{
  "experts_per_token": 1,
  "d_shared_expert": 0,
  "balance_bias": false,
  "decay_fraction": 0.545,
  "batch_tokens": 32768
}
Below are experts of layer 8 (counted from 0) of a mixture-of-experts language model. Rows are named router (the router's row for the expert), down (a neuron's output weights, with its number) and show model dimensions 0-95. Each number is 50 + 10 x the weight over its row's rms, rounded and kept within 0 to 99.
After each expert's rows: "comes before" lists some tokens at least twice as common just after its tokens as in all text; "raises" lists some tokens whose logits its average output raises strongly, later layers aside. This comes from a sample of Wikipedia text that the model never trained on. Tokens count by the router's weight.

# expert 1
router:40 57 53 54 35 52 53 38 32 60 38 45 44 42 46 49 39 63 50 47 50 69 61 62 57 47 45 54 51 44 51 35 57 30 53 52 69 37 39 38 29 55 42 42 67 30 56 69 34 66 46 61 30 54 63 51 46 47 53 51 51 54 35 50 55 65 45 46 49 52 52 58 69 43 65 42 64 47 48 41 47 52 41 43 44 39 46 50 43 52 64 51 53 53 65 58
down0:53 55 61 59 56 42 50 57 54 54 65 47 62 45 54 60 49 49 58 39 55 63 45 54 55 48 59 58 33 58 49 48 49 50 59 66 51 40 43 50 59 52 57 39 57 73 54 37 37 51 64 54 47 38 51 53 47 24 46 40 32 60 59 52 52 56 41 42 69 47 44 47 43 50 37 63 46 51 58 56 38 52 42 47 55 67 51 45 46 71 43 50 45 40 34 47
down1:45 40 52 66 59 59 52 54 36 57 53 58 68 48 45 46 51 52 53 45 68 58 31 35 29 63 54 42 54 49 40 37 63 55 57 61 53 58 41 39 38 38 47 54 52 63 46 34 56 39 51 57 52 54 53 45 57 37 29 36 52 69 55 36 43 43 62 38 50 49 46 53 58 38 29 63 43 60 40 28 40 31 42 47 62 64 67 41 46 58 30 57 57 62 65 66
down2:61 55 33 54 57 51 58 41 51 44 55 50 64 52 58 57 70 56 34 50 52 47 75 47 40 48 48 51 46 51 36 53 50 38 51 54 53 38 40 45 44 41 37 48 56 53 58 44 41 64 58 53 57 66 61 50 49 34 57 31 66 54 51 46 68 67 60 55 59 68 50 43 55 32 52 66 51 53 62 54 40 46 49 35 54 64 54 51 34 46 23 42 47 43 63 39
down3:42 53 47 45 58 29 58 46 43 43 58 53 49 73 29 33 65 56 60 46 49 48 28 29 50 52 52 46 50 46 45 28 41 57 53 40 66 47 32 55 41 58 44 48 51 57 54 40 48 48 57 51 50 59 39 42 48 50 58 43 47 49 52 54 57 41 60 56 60 37 33 59 50 33 73 45 52 35 65 50 64 53 21 28 55 55 43 34 54 44 58 59 30 49 41 65
down4:55 47 48 41 36 50 42 39 57 69 49 44 49 53 45 42 44 63 46 65 39 53 59 52 36 51 39 50 60 65 40 51 29 53 43 35 45 41 43 55 20 48 50 45 35 61 65 50 48 57 52 61 56 61 37 43 58 51 68 46 67 38 69 54 52 61 51 54 48 20 42 64 48 62 49 37 55 58 42 51 59 53 40 50 67 50 37 51 44 57 55 60 49 45 36 66
down5:48 61 34 75 31 42 64 61 56 46 62 53 48 53 57 34 46 46 40 42 57 57 40 62 32 74 40 49 43 34 69 57 67 40 26 60 48 53 38 61 55 48 47 62 28 57 45 50 48 49 50 60 52 49 51 59 53 40 42 52 59 61 31 56 57 55 42 36 64 55 38 53 68 68 61 59 46 49 58 50 56 55 57 58 56 56 71 53 49 72 55 29 56 35 63 60
down6:46 55 60 59 63 57 45 44 61 34 56 50 41 44 43 50 46 39 48 44 49 49 51 58 40 52 63 49 56 65 44 46 51 52 60 46 53 45 53 42 38 75 53 36 32 50 50 48 37 52 29 64 49 41 33 36 41 52 36 52 40 50 58 29 48 31 39 57 58 37 42 46 35 36 55 42 51 33 40 44 66 63 46 50 46 64 52 53 61 52 52 64 36 28 44 41
down7:45 41 55 61 39 51 59 51 49 22 75 56 48 43 55 56 52 55 51 57 67 38 37 71 42 71 58 43 36 38 48 60 62 54 60 51 54 69 41 49 48 34 46 54 47 47 43 55 54 55 67 65 49 64 61 46 52 48 46 61 39 41 56 39 56 43 31 44 37 43 42 45 43 58 51 52 36 45 43 64 54 46 46 44 37 46 65 46 48 51 31 50 41 63 31 57
down8:32 54 51 46 56 47 36 49 43 52 57 56 33 40 42 60 40 59 58 64 47 52 45 48 44 47 40 37 48 49 57 47 36 53 52 42 35 39 55 55 54 76 45 44 52 37 42 51 57 36 43 63 71 43 46 38 53 23 40 45 40 48 56 24 45 41 71 61 44 64 53 43 40 52 58 46 37 54 75 35 68 59 53 42 45 53 32 58 46 47 61 35 44 29 55 52
down9:49 52 42 59 51 54 51 40 30 42 63 69 57 57 56 66 51 74 35 58 49 55 61 60 66 45 45 50 51 70 25 44 37 48 40 61 48 66 41 60 61 41 47 44 44 56 59 57 58 62 70 54 56 54 76 66 53 47 61 63 64 58 42 47 39 46 57 48 44 60 34 43 34 60 41 55 52 53 45 50 26 44 48 46 33 64 54 66 49 54 45 59 47 56 61 41
down10:54 48 44 53 55 45 35 45 59 44 47 54 70 44 51 57 53 68 54 59 45 46 61 44 51 63 51 59 49 56 40 60 65 58 63 49 23 57 48 54 69 49 42 67 43 46 51 48 44 49 55 47 41 31 53 45 55 48 49 51 64 41 42 39 55 54 43 52 47 56 28 56 49 35 53 50 50 30 45 46 48 48 48 57 53 62 29 54 53 48 49 48 54 32 60 58
down11:64 55 54 56 43 52 40 57 36 45 54 38 41 68 54 67 58 53 59 45 48 56 34 48 44 53 55 49 48 71 50 56 63 57 38 43 47 28 55 46 52 57 42 66 52 52 40 47 63 50 53 68 39 42 54 66 58 41 40 65 49 53 40 65 60 48 53 58 45 39 54 50 58 51 49 41 53 59 39 57 47 56 49 43 65 29 29 53 37 52 37 46 41 74 43 68
down12:45 45 48 57 59 60 50 61 50 33 48 31 39 32 55 43 39 51 40 48 49 42 64 42 57 33 53 66 54 56 36 44 41 49 51 47 53 46 45 50 58 59 69 47 59 35 47 52 40 58 52 41 63 55 56 38 42 40 51 69 44 32 38 57 49 46 44 53 35 56 40 45 43 39 50 43 39 45 55 48 35 47 35 41 41 72 46 44 42 44 46 63 43 51 48 27
comes before: " in", " of", ",", " on", " to", " and"
raises: ",", " and", ".", ";", " (", " |"

# expert 12
router:68 45 46 37 64 55 45 53 49 46 60 43 51 44 32 47 40 64 55 48 51 50 52 43 50 38 64 52 49 43 61 44 60 72 43 37 65 37 52 45 49 25 42 40 39 48 58 41 70 47 43 53 66 59 73 37 54 63 52 46 53 36 37 48 57 44 60 57 41 44 29 56 52 61 61 46 63 56 40 45 35 18 57 58 58 39 60 52 55 57 39 50 48 42 56 68
down0:53 46 64 51 42 36 47 47 54 30 57 46 46 57 47 64 62 52 46 49 56 52 77 54 53 37 49 53 47 55 39 39 45 37 58 48 44 54 52 55 57 61 60 50 55 57 43 55 46 59 49 57 53 66 67 65 49 55 33 51 63 38 39 56 34 44 44 44 45 51 47 55 46 55 24 57 54 53 50 51 59 33 37 68 39 44 23 51 42 61 38 64 52 49 65 45
down1:57 47 33 52 34 52 39 41 62 40 47 43 22 50 67 52 51 47 52 43 52 56 55 55 52 55 46 53 62 38 57 50 59 50 33 67 40 35 48 64 28 57 35 61 49 53 37 36 45 60 45 65 45 35 48 65 31 53 56 60 57 44 59 58 43 53 47 61 54 61 49 34 52 48 53 49 84 62 48 60 48 58 56 51 57 46 45 50 50 59 49 79 70 53 46 47
down2:55 58 47 67 71 55 62 48 55 46 57 60 50 39 68 58 29 37 49 44 42 54 43 48 35 48 46 61 43 51 65 51 38 41 50 34 58 54 37 69 64 45 58 51 46 46 43 59 60 32 50 64 58 48 52 42 71 44 41 61 52 50 68 46 49 43 59 59 46 35 55 53 24 62 52 37 55 60 41 46 58 47 59 57 54 59 45 48 68 40 55 61 66 37 58 44
down3:38 49 56 53 52 62 54 71 35 39 35 39 63 53 38 52 56 35 51 36 57 55 37 49 59 46 62 48 38 46 81 35 48 53 46 38 53 59 52 42 62 63 35 57 45 39 55 49 50 61 54 37 58 52 53 47 54 49 54 57 62 63 60 43 50 42 50 50 42 64 48 41 37 42 46 55 59 65 56 57 56 45 59 59 54 41 35 40 60 77 65 80 49 47 56 58
down4:55 69 53 47 44 41 60 61 42 53 49 31 40 65 50 37 49 53 42 63 38 47 41 62 33 57 51 57 70 57 29 54 42 42 53 66 59 41 52 64 59 41 56 42 60 41 41 51 31 46 29 47 39 60 56 59 35 54 44 43 63 41 50 58 44 48 55 57 43 34 56 54 52 41 37 47 56 48 39 43 57 50 54 45 56 42 48 48 58 63 60 77 76 52 57 57
down5:53 53 51 47 41 49 58 57 51 50 52 60 39 39 52 31 58 27 44 52 55 37 52 52 67 58 52 46 34 64 62 57 43 65 70 44 56 52 55 59 58 38 54 45 50 44 49 42 50 45 43 49 47 41 37 50 43 74 70 74 45 61 59 49 64 62 50 64 55 50 34 48 53 46 58 49 50 79 41 61 66 51 63 57 49 53 45 57 71 56 30 39 61 48 63 58
down6:29 55 45 51 62 55 52 46 47 50 45 44 52 59 63 35 73 50 58 64 46 58 55 65 43 53 52 42 51 50 43 45 33 65 63 59 28 29 57 43 44 54 68 44 52 44 45 51 49 44 52 50 48 52 31 52 56 69 65 50 52 44 54 49 53 43 63 51 63 46 45 29 41 65 66 45 37 44 31 31 50 46 56 42 45 64 59 54 54 36 47 75 52 58 47 38
down7:49 62 42 36 55 58 58 51 61 62 37 44 35 56 50 54 59 37 51 60 61 64 67 55 72 44 44 60 50 40 69 68 48 35 41 48 57 43 37 48 50 43 57 58 55 46 43 43 58 48 63 52 52 49 43 57 53 47 50 53 59 51 44 75 53 56 48 58 53 63 71 59 45 46 43 42 65 49 26 51 56 45 46 59 44 35 69 67 47 51 60 44 72 56 54 50
down8:54 57 62 57 61 30 50 42 54 71 44 56 41 50 55 62 64 34 64 28 30 45 44 64 54 46 57 60 55 52 40 58 53 59 58 56 60 35 37 27 49 41 41 45 53 48 43 69 46 61 48 46 40 47 46 35 57 43 33 69 58 45 49 52 53 46 42 43 34 59 48 51 47 51 37 35 59 52 55 64 67 51 48 43 61 45 37 51 50 51 37 49 44 42 48 49
down9:46 65 45 46 56 56 55 42 65 59 54 37 49 46 43 31 59 49 44 59 53 49 66 38 47 37 52 55 53 59 59 44 42 48 61 44 43 64 59 58 41 43 50 21 37 68 48 46 35 41 57 77 43 29 47 56 60 39 50 44 41 45 56 50 40 39 60 69 71 43 54 46 47 43 50 57 53 46 35 41 58 51 53 48 52 53 53 54 57 32 46 36 51 59 30 40
down10:37 55 46 38 50 48 64 76 54 55 54 51 39 60 56 45 38 51 42 62 56 48 50 49 63 31 41 68 51 41 45 46 49 56 55 48 73 60 62 40 48 28 51 45 47 56 46 61 67 48 46 52 44 50 55 29 55 31 42 38 51 64 53 42 56 56 32 51 61 50 32 51 53 55 53 54 24 52 29 47 60 61 55 51 59 40 47 67 49 53 53 00 41 49 43 60
down11:54 60 41 64 39 55 57 52 50 47 61 57 67 57 57 32 48 63 59 63 39 34 40 34 45 44 47 67 41 52 33 52 41 59 46 35 41 39 53 53 32 47 56 34 41 45 52 47 43 50 41 41 47 52 43 46 49 36 50 46 49 53 50 47 57 55 59 39 48 42 68 55 57 42 53 48 73 53 42 43 56 49 40 43 55 45 37 40 51 52 60 67 56 53 43 57
down12:58 55 50 31 55 48 49 50 48 44 40 62 49 54 50 30 65 39 61 46 43 53 50 71 55 47 60 48 62 30 51 54 46 34 46 43 34 49 53 59 51 51 47 36 42 47 32 63 63 59 47 52 41 48 44 58 41 52 43 52 66 51 62 60 45 53 41 66 51 43 46 54 65 56 56 40 56 31 31 55 29 51 67 49 60 44 57 50 53 65 47 40 35 62 54 63
comes before: " ", "1", " century", "/a", "on", "in"
raises: " ", ",", ".", " |", ";", " ("

# expert 2
router:58 44 59 59 62 51 48 37 45 30 65 46 52 23 40 46 56 37 52 46 58 31 53 50 44 65 49 44 56 59 51 55 40 41 57 48 61 63 53 58 32 59 47 76 46 79 48 55 56 37 53 49 45 59 44 46 34 46 24 49 36 41 58 52 69 57 38 39 52 32 47 28 49 59 41 55 51 43 61 63 43 39 45 46 31 34 65 44 53 41 55 51 53 43 56 47
down0:51 36 68 54 53 47 44 56 62 39 49 40 52 45 54 55 42 66 51 51 54 53 44 34 58 48 49 61 38 67 49 43 50 51 41 36 33 44 58 46 36 48 66 45 51 20 57 46 53 55 31 49 45 68 50 45 54 50 40 60 36 48 52 46 41 60 49 45 45 53 49 56 35 55 33 55 59 51 63 41 53 63 37 42 73 34 69 57 50 56 32 70 37 45 42 35
down1:42 49 45 25 58 56 46 53 49 52 56 60 56 47 47 44 67 60 52 68 39 47 61 73 46 48 59 45 54 31 55 50 47 56 40 42 46 60 33 51 56 55 67 45 60 50 58 51 45 58 56 52 54 55 53 33 49 41 51 48 53 43 56 59 60 45 46 63 66 47 43 32 61 44 42 44 58 49 50 50 53 46 29 65 42 56 54 51 63 60 35 56 65 63 47 73
down2:35 54 41 44 38 42 57 53 57 35 64 54 52 31 51 48 44 41 67 43 55 48 11 53 47 32 57 54 43 41 39 49 51 39 37 44 60 58 47 52 46 35 54 66 48 35 47 32 42 33 56 57 57 45 57 57 34 42 50 50 52 41 51 60 48 40 38 54 41 34 44 40 52 47 63 59 52 57 41 42 39 41 62 63 56 55 53 46 45 57 42 28 64 34 55 41
down3:40 60 39 54 42 49 54 52 59 64 56 39 50 56 42 42 47 68 60 58 56 30 45 51 16 54 48 58 38 51 37 47 52 54 49 38 57 66 50 51 62 45 38 51 44 60 54 40 40 42 54 52 75 56 55 60 48 50 46 46 52 51 52 36 51 36 55 33 53 55 40 47 55 48 55 57 47 56 57 75 61 66 59 39 58 60 39 35 49 47 33 67 40 32 56 57
down4:50 47 39 57 40 62 42 59 42 54 43 64 64 55 59 61 41 44 43 65 54 39 55 48 45 54 49 67 48 53 47 50 68 69 45 53 46 46 52 57 67 43 50 38 62 44 60 58 55 57 54 48 58 50 58 61 47 37 57 48 35 42 49 32 52 52 44 60 43 44 39 58 41 37 67 60 47 58 62 43 52 40 59 49 46 65 28 55 22 58 61 44 52 53 51 43
down5:44 58 60 52 45 72 54 62 47 68 48 48 47 67 37 46 56 53 45 46 57 52 62 26 28 69 52 39 42 38 42 35 49 53 66 41 57 34 46 50 54 41 47 45 32 31 79 46 49 62 61 55 48 41 68 49 55 48 58 48 49 50 63 40 40 34 21 59 46 59 39 43 45 58 58 42 44 71 59 42 51 55 40 45 61 60 26 49 55 57 55 29 51 60 44 58
down6:39 38 54 45 40 45 49 57 30 48 52 53 58 52 41 47 55 34 48 53 58 45 22 59 66 51 38 58 58 50 36 51 60 54 60 46 41 44 53 64 39 60 59 50 51 45 47 46 55 49 38 52 65 44 27 26 56 51 51 65 47 54 53 65 53 53 52 49 45 53 43 52 70 52 33 58 47 37 39 63 50 64 49 40 60 54 75 55 52 50 41 62 54 46 51 52
down7:59 54 48 56 52 56 45 50 42 54 62 33 39 57 50 34 38 57 51 61 38 40 65 53 56 65 48 55 45 42 50 38 47 60 56 58 56 61 43 16 46 50 48 31 49 46 31 45 49 73 53 53 56 62 57 68 44 53 34 55 65 54 61 35 54 55 55 57 56 53 59 49 45 36 57 49 42 43 55 50 50 68 35 47 43 47 53 43 56 67 58 81 42 57 47 61
down8:54 45 45 48 59 67 37 53 45 54 46 64 44 45 46 36 44 58 56 70 60 42 50 31 50 55 35 44 38 58 45 45 29 46 41 49 52 47 56 54 48 41 35 55 46 40 44 30 37 75 57 45 61 43 49 50 49 44 60 42 37 49 38 41 33 55 44 58 55 57 40 70 66 52 59 47 56 50 50 52 29 68 53 55 61 49 63 46 31 50 65 27 42 58 43 47
down9:43 52 71 65 51 47 50 43 49 48 43 45 40 53 34 53 73 64 60 49 57 43 32 43 39 44 55 48 62 32 58 54 38 53 56 46 40 50 55 40 48 35 55 46 39 37 54 67 34 61 65 54 67 61 50 57 53 61 54 53 45 53 34 51 53 60 50 42 54 47 45 56 53 48 63 46 41 70 49 56 43 54 53 50 62 59 52 59 41 55 53 43 61 53 69 54
down10:33 45 58 34 43 42 47 53 43 41 52 42 39 62 67 44 61 41 49 42 56 46 49 52 61 42 39 46 46 45 53 42 36 65 42 33 52 40 82 50 40 42 50 63 30 27 50 56 52 40 45 42 55 61 50 56 53 63 46 47 32 63 46 46 58 64 36 42 65 51 46 51 63 52 55 50 53 42 37 38 63 54 30 37 51 49 60 54 66 57 47 30 35 52 62 53
down11:21 43 49 54 53 53 44 33 35 45 49 46 46 62 55 53 54 44 45 45 49 39 50 41 38 42 48 46 53 61 44 34 43 45 45 42 47 56 55 33 52 47 40 66 62 52 53 38 45 37 59 41 56 80 58 51 43 53 49 44 48 64 71 59 58 34 53 66 67 54 40 60 49 53 58 54 55 53 56 54 63 40 53 53 58 79 42 53 44 49 43 45 58 49 50 78
down12:52 62 37 56 42 57 49 46 64 62 48 39 48 46 47 59 52 48 45 59 60 57 47 62 61 47 60 48 44 39 55 45 71 51 35 37 57 27 68 28 56 57 48 50 47 42 55 51 49 53 54 57 57 47 57 68 40 49 60 40 64 59 53 53 54 41 49 54 52 54 54 63 54 54 59 36 64 52 26 36 67 55 57 51 52 45 37 47 39 58 59 47 51 66 58 54
comes before: "|", ":", " |", " |\n", "\n", "|---|---|---|---|\n"
raises: "|", "-", ":", "F", "A", " |"

# expert 5
router:36 61 62 60 57 47 51 44 69 54 42 56 43 54 48 48 45 41 68 46 46 74 57 59 55 64 47 38 50 50 49 67 30 58 39 56 45 82 47 29 42 58 41 49 58 44 42 47 47 52 40 39 59 45 57 51 37 48 58 66 66 66 62 53 43 48 41 46 39 42 51 58 73 58 67 64 66 50 46 36 49 43 59 52 31 56 44 53 48 41 40 50 39 37 51 29
down0:51 40 55 57 37 43 69 52 56 57 53 45 53 49 52 45 50 71 47 48 53 47 57 49 34 48 47 37 63 48 45 26 66 51 59 46 52 47 41 54 49 47 44 43 60 53 42 50 42 44 48 53 53 47 49 55 24 63 48 46 45 48 52 53 52 67 42 32 54 70 50 44 51 51 63 46 60 48 35 61 63 43 51 52 49 25 37 53 64 41 57 73 52 43 42 56
down1:60 61 46 45 61 58 54 46 42 66 48 53 51 47 56 53 43 50 59 67 51 40 66 51 45 63 68 56 43 44 42 54 33 27 46 43 51 76 58 23 38 48 45 43 56 40 56 66 44 42 34 35 49 47 50 63 42 44 28 59 47 50 56 65 46 46 33 40 41 64 63 48 65 51 51 42 44 47 46 55 41 26 58 50 46 53 43 37 57 62 55 67 65 58 36 58
down2:48 46 55 61 61 50 54 60 36 43 63 40 35 53 56 53 60 39 65 43 39 58 58 45 52 69 50 54 67 52 51 52 44 58 60 60 45 65 49 52 56 42 62 45 41 54 40 44 49 38 63 50 45 41 38 50 42 52 63 54 68 31 48 55 24 47 54 39 37 50 38 46 45 48 50 52 52 56 39 32 49 61 38 48 43 41 43 48 50 38 46 44 64 48 53 43
down3:62 47 51 41 44 68 45 53 39 44 57 63 56 42 37 39 37 54 52 50 39 45 49 06 62 57 45 62 47 44 66 65 45 74 31 40 44 47 55 56 56 37 53 47 51 66 46 49 41 39 65 52 50 56 62 32 40 57 48 31 51 46 43 39 59 54 68 63 43 46 46 33 38 44 49 49 50 34 70 61 77 36 55 70 43 61 38 65 51 54 55 50 50 34 46 45
down4:78 51 42 45 36 60 58 28 44 61 68 32 51 48 43 72 31 66 59 57 47 27 57 48 50 48 70 56 34 58 48 34 65 52 38 63 46 54 31 44 50 40 62 62 60 53 42 37 39 59 41 43 48 57 47 64 33 51 48 61 65 53 56 57 50 50 45 58 49 51 46 42 55 54 42 52 38 59 62 38 52 35 50 53 53 54 35 46 39 48 45 60 53 64 50 65
down5:49 59 50 46 63 57 60 36 61 59 63 48 16 46 59 57 43 41 54 50 44 50 55 45 46 46 59 36 49 54 53 52 31 57 63 54 51 50 48 50 44 66 57 48 55 51 59 63 55 58 41 53 41 39 56 54 44 59 62 56 34 37 42 52 47 47 43 42 53 52 54 62 42 37 27 44 37 41 54 54 40 54 52 58 43 36 65 29 42 45 39 40 55 49 49 33
down6:42 48 57 58 49 46 52 43 64 63 59 55 55 59 54 38 54 60 53 31 35 61 42 50 44 38 61 26 55 46 58 63 53 47 61 53 57 46 41 51 65 49 53 38 43 45 48 39 38 50 46 45 47 47 46 34 39 41 50 59 47 52 58 42 43 38 55 53 45 48 76 56 55 50 46 44 73 37 70 48 72 35 47 50 61 67 35 45 44 63 35 66 50 57 52 43
down7:53 45 37 34 36 44 53 50 49 50 68 58 64 39 45 56 41 50 43 63 48 28 66 57 44 50 50 61 47 59 48 40 68 61 43 59 46 44 42 54 64 67 48 52 38 53 30 45 51 50 47 55 42 52 46 66 60 37 48 49 69 48 59 60 52 49 59 49 66 66 52 48 47 59 40 54 48 52 39 50 40 40 39 53 41 64 50 53 44 47 63 73 49 57 43 56
down8:42 43 56 57 48 58 55 65 58 47 33 40 66 56 54 58 43 53 51 47 41 61 33 21 61 37 46 40 52 50 42 57 58 49 50 42 24 59 45 76 59 59 50 46 50 42 68 62 45 51 67 60 60 45 48 56 44 48 42 55 38 65 44 74 61 52 55 51 40 45 59 54 55 55 63 56 50 59 41 53 43 43 51 52 69 32 43 66 55 51 41 36 30 45 51 51
down9:49 54 52 43 57 47 58 61 58 45 62 51 76 64 26 43 55 29 46 33 57 32 51 51 29 63 55 44 53 57 39 41 56 57 62 70 55 47 47 55 24 38 37 60 34 55 52 53 53 38 45 45 43 39 46 66 49 41 54 47 58 64 53 39 50 37 47 51 40 48 50 80 52 69 50 45 55 45 51 37 45 60 42 42 49 58 31 53 45 59 50 58 50 40 54 46
down10:52 45 61 38 52 53 55 41 43 44 51 50 41 26 39 43 49 39 71 50 49 55 71 54 48 47 59 92 47 41 65 34 42 51 48 37 25 43 48 62 45 46 69 48 62 40 44 50 51 49 58 57 39 34 41 45 62 48 49 57 64 55 49 60 55 63 49 64 59 58 56 59 27 39 55 41 53 69 56 55 51 65 41 56 50 40 54 64 54 56 56 70 59 76 55 51
down11:58 56 60 47 51 61 42 77 32 45 60 58 41 58 34 38 57 50 43 48 49 81 63 53 53 53 50 73 49 51 62 54 22 18 63 59 46 52 48 68 42 41 33 51 44 36 53 52 56 48 58 61 36 41 48 26 49 37 64 42 55 55 46 50 60 38 43 55 34 43 57 40 40 58 63 35 49 49 32 47 42 61 51 46 56 31 64 42 55 40 59 56 46 60 62 36
down12:53 49 42 63 45 55 62 43 69 57 46 61 33 51 57 56 50 63 40 45 46 45 43 45 58 37 42 53 16 65 43 63 40 62 53 49 56 27 26 43 42 36 55 60 60 55 50 64 43 53 48 51 38 44 55 42 39 68 37 55 62 57 36 39 51 61 53 60 69 49 56 65 48 32 38 71 35 51 68 52 58 47 56 56 52 59 49 61 40 44 53 47 52 51 66 55
comes before: ",", " of", ".", " and", " in", " were"
raises: ",", ".", " in", " and", " of", " ("

# expert 13
router:61 51 53 48 49 57 46 33 46 54 45 67 70 57 59 53 23 54 44 63 48 47 52 45 43 48 61 66 40 70 46 46 47 35 64 45 47 32 48 53 50 53 53 49 29 64 51 40 39 58 50 47 50 35 33 46 46 63 63 54 50 43 56 65 29 66 29 56 40 42 49 55 44 52 40 38 34 45 48 53 35 56 44 48 39 49 28 65 49 54 30 47 57 49 49 33
down0:35 53 45 37 42 54 44 32 47 68 51 35 46 42 52 28 60 57 53 61 61 48 50 66 57 43 52 64 56 55 65 38 44 43 44 50 41 56 37 33 56 60 60 53 38 49 51 58 43 55 55 43 61 58 53 46 44 52 44 39 47 21 30 39 52 35 44 52 41 64 52 38 45 49 63 45 58 29 51 58 65 54 49 49 52 47 44 40 38 61 48 23 42 25 40 49
down1:55 59 46 59 54 51 72 53 51 57 60 58 71 39 75 66 45 72 57 53 45 62 40 41 48 59 39 53 34 35 36 66 56 49 49 67 50 40 64 64 44 55 61 55 35 30 62 35 57 54 29 58 50 57 49 50 48 61 30 58 48 67 53 47 49 83 45 69 59 46 53 61 52 40 44 39 39 49 52 50 50 46 53 48 26 41 49 60 43 41 48 37 55 61 65 50
down2:75 42 59 50 56 72 48 54 39 46 48 66 54 37 44 55 34 52 46 48 34 49 38 49 34 54 52 41 63 64 45 52 51 37 56 49 44 57 41 56 50 30 40 64 57 53 45 57 69 44 49 68 41 47 50 66 49 53 51 43 59 43 57 68 49 54 40 41 62 63 54 50 38 44 47 53 31 40 74 40 43 51 47 50 43 48 75 48 45 52 62 56 45 42 53 26
down3:29 55 40 51 59 23 30 33 61 47 59 40 52 39 40 36 62 74 42 50 39 41 63 37 53 52 40 60 59 41 58 38 28 63 53 56 50 59 47 34 62 38 58 48 46 31 55 50 53 39 69 39 48 44 62 40 41 54 47 58 43 55 42 56 51 56 44 49 54 38 55 66 56 56 52 37 56 50 26 41 49 38 55 57 55 65 43 60 49 54 47 49 65 42 70 39
down4:58 54 54 50 55 47 49 27 55 37 35 58 66 54 54 18 43 36 45 60 50 44 74 45 56 55 46 57 60 68 66 51 44 62 37 35 52 53 56 51 35 56 36 50 54 64 53 45 45 54 36 45 53 41 53 46 59 56 51 41 57 47 48 55 55 36 45 48 53 50 56 50 69 55 39 56 68 32 41 55 43 47 46 56 36 40 21 58 39 40 42 55 32 52 53 56
down5:47 48 26 46 51 58 52 36 43 52 48 51 44 30 71 58 34 63 51 56 39 49 56 37 56 55 57 47 42 33 73 50 48 41 47 40 54 54 23 56 46 57 54 33 56 54 46 59 46 41 39 57 64 44 50 68 45 69 51 49 49 48 35 55 58 46 47 42 41 39 61 37 68 54 63 42 57 49 40 60 45 60 50 53 43 52 52 48 51 46 55 50 47 55 48 40
down6:46 55 51 56 67 61 67 34 60 39 43 53 52 34 38 61 44 78 27 58 46 47 46 44 48 52 49 45 52 65 60 50 46 64 43 38 67 40 37 63 51 50 50 49 26 51 55 50 64 54 55 48 55 49 56 53 32 63 44 51 56 46 53 60 22 56 35 58 66 47 48 53 36 51 40 24 42 43 46 61 48 43 31 63 42 31 55 53 61 62 36 67 62 37 62 39
down7:46 55 62 53 79 56 49 31 69 45 43 48 57 42 53 54 36 54 52 48 36 35 52 58 48 55 35 50 61 48 59 66 48 63 47 34 43 54 54 38 33 44 56 48 42 43 34 55 44 43 39 44 56 38 49 47 32 64 39 54 51 51 52 48 46 71 38 33 42 47 61 61 78 65 42 46 31 34 54 68 61 40 50 41 49 63 60 39 63 50 52 65 43 31 37 43
down8:63 44 52 47 40 56 56 43 37 55 44 50 68 38 41 51 26 39 46 48 54 59 40 54 50 40 62 51 39 55 41 48 48 47 52 66 44 41 43 51 54 38 49 57 37 52 69 54 64 45 62 47 47 62 54 60 66 43 51 33 42 52 51 56 46 39 38 31 48 39 38 57 41 51 47 43 44 50 51 46 27 61 50 47 46 40 50 40 47 45 60 75 41 34 66 45
down9:42 48 53 51 52 58 46 60 53 57 60 54 42 51 44 61 49 66 57 60 61 38 50 49 40 59 54 31 27 47 45 51 64 50 56 49 52 54 66 55 25 43 39 46 33 65 45 52 52 57 30 55 71 58 64 52 40 49 53 48 57 46 52 47 61 47 52 61 25 64 38 41 61 62 51 53 57 24 60 57 59 38 37 41 43 55 20 35 58 55 62 31 52 55 48 62
down10:36 43 27 49 37 39 44 35 42 54 56 32 34 39 47 41 70 73 57 50 38 42 52 61 57 40 48 77 48 61 57 38 35 53 48 46 47 61 42 39 48 59 53 42 46 49 54 51 35 45 63 50 56 42 63 33 49 47 54 47 50 51 50 62 54 50 43 47 41 62 66 55 42 49 55 49 77 44 35 62 59 41 57 44 44 53 35 47 51 51 51 13 57 69 39 46
down11:57 52 49 49 46 55 65 45 62 67 67 60 62 53 57 33 48 52 52 42 36 51 22 56 49 37 40 52 46 46 46 46 48 58 64 56 50 51 66 54 45 47 39 64 48 39 65 41 67 53 70 46 53 62 54 39 43 68 56 62 44 38 53 52 60 48 43 56 28 64 58 39 48 37 66 43 58 47 50 61 48 28 43 51 50 41 41 40 51 42 46 14 39 49 63 40
down12:48 42 42 44 28 49 53 63 62 74 66 47 29 58 48 56 64 48 56 52 35 39 54 43 48 50 75 46 54 59 30 68 39 54 66 57 44 38 49 44 47 40 58 47 65 40 54 59 47 31 43 60 41 53 68 29 32 65 56 54 50 63 44 64 55 58 37 38 48 55 27 46 51 37 33 43 48 49 45 52 64 48 47 46 47 44 34 72 27 40 49 43 68 32 49 63
comes before: "0", "5", "6", "8", "9", "4"
raises: "5", "4", "6", "3", "8", "7"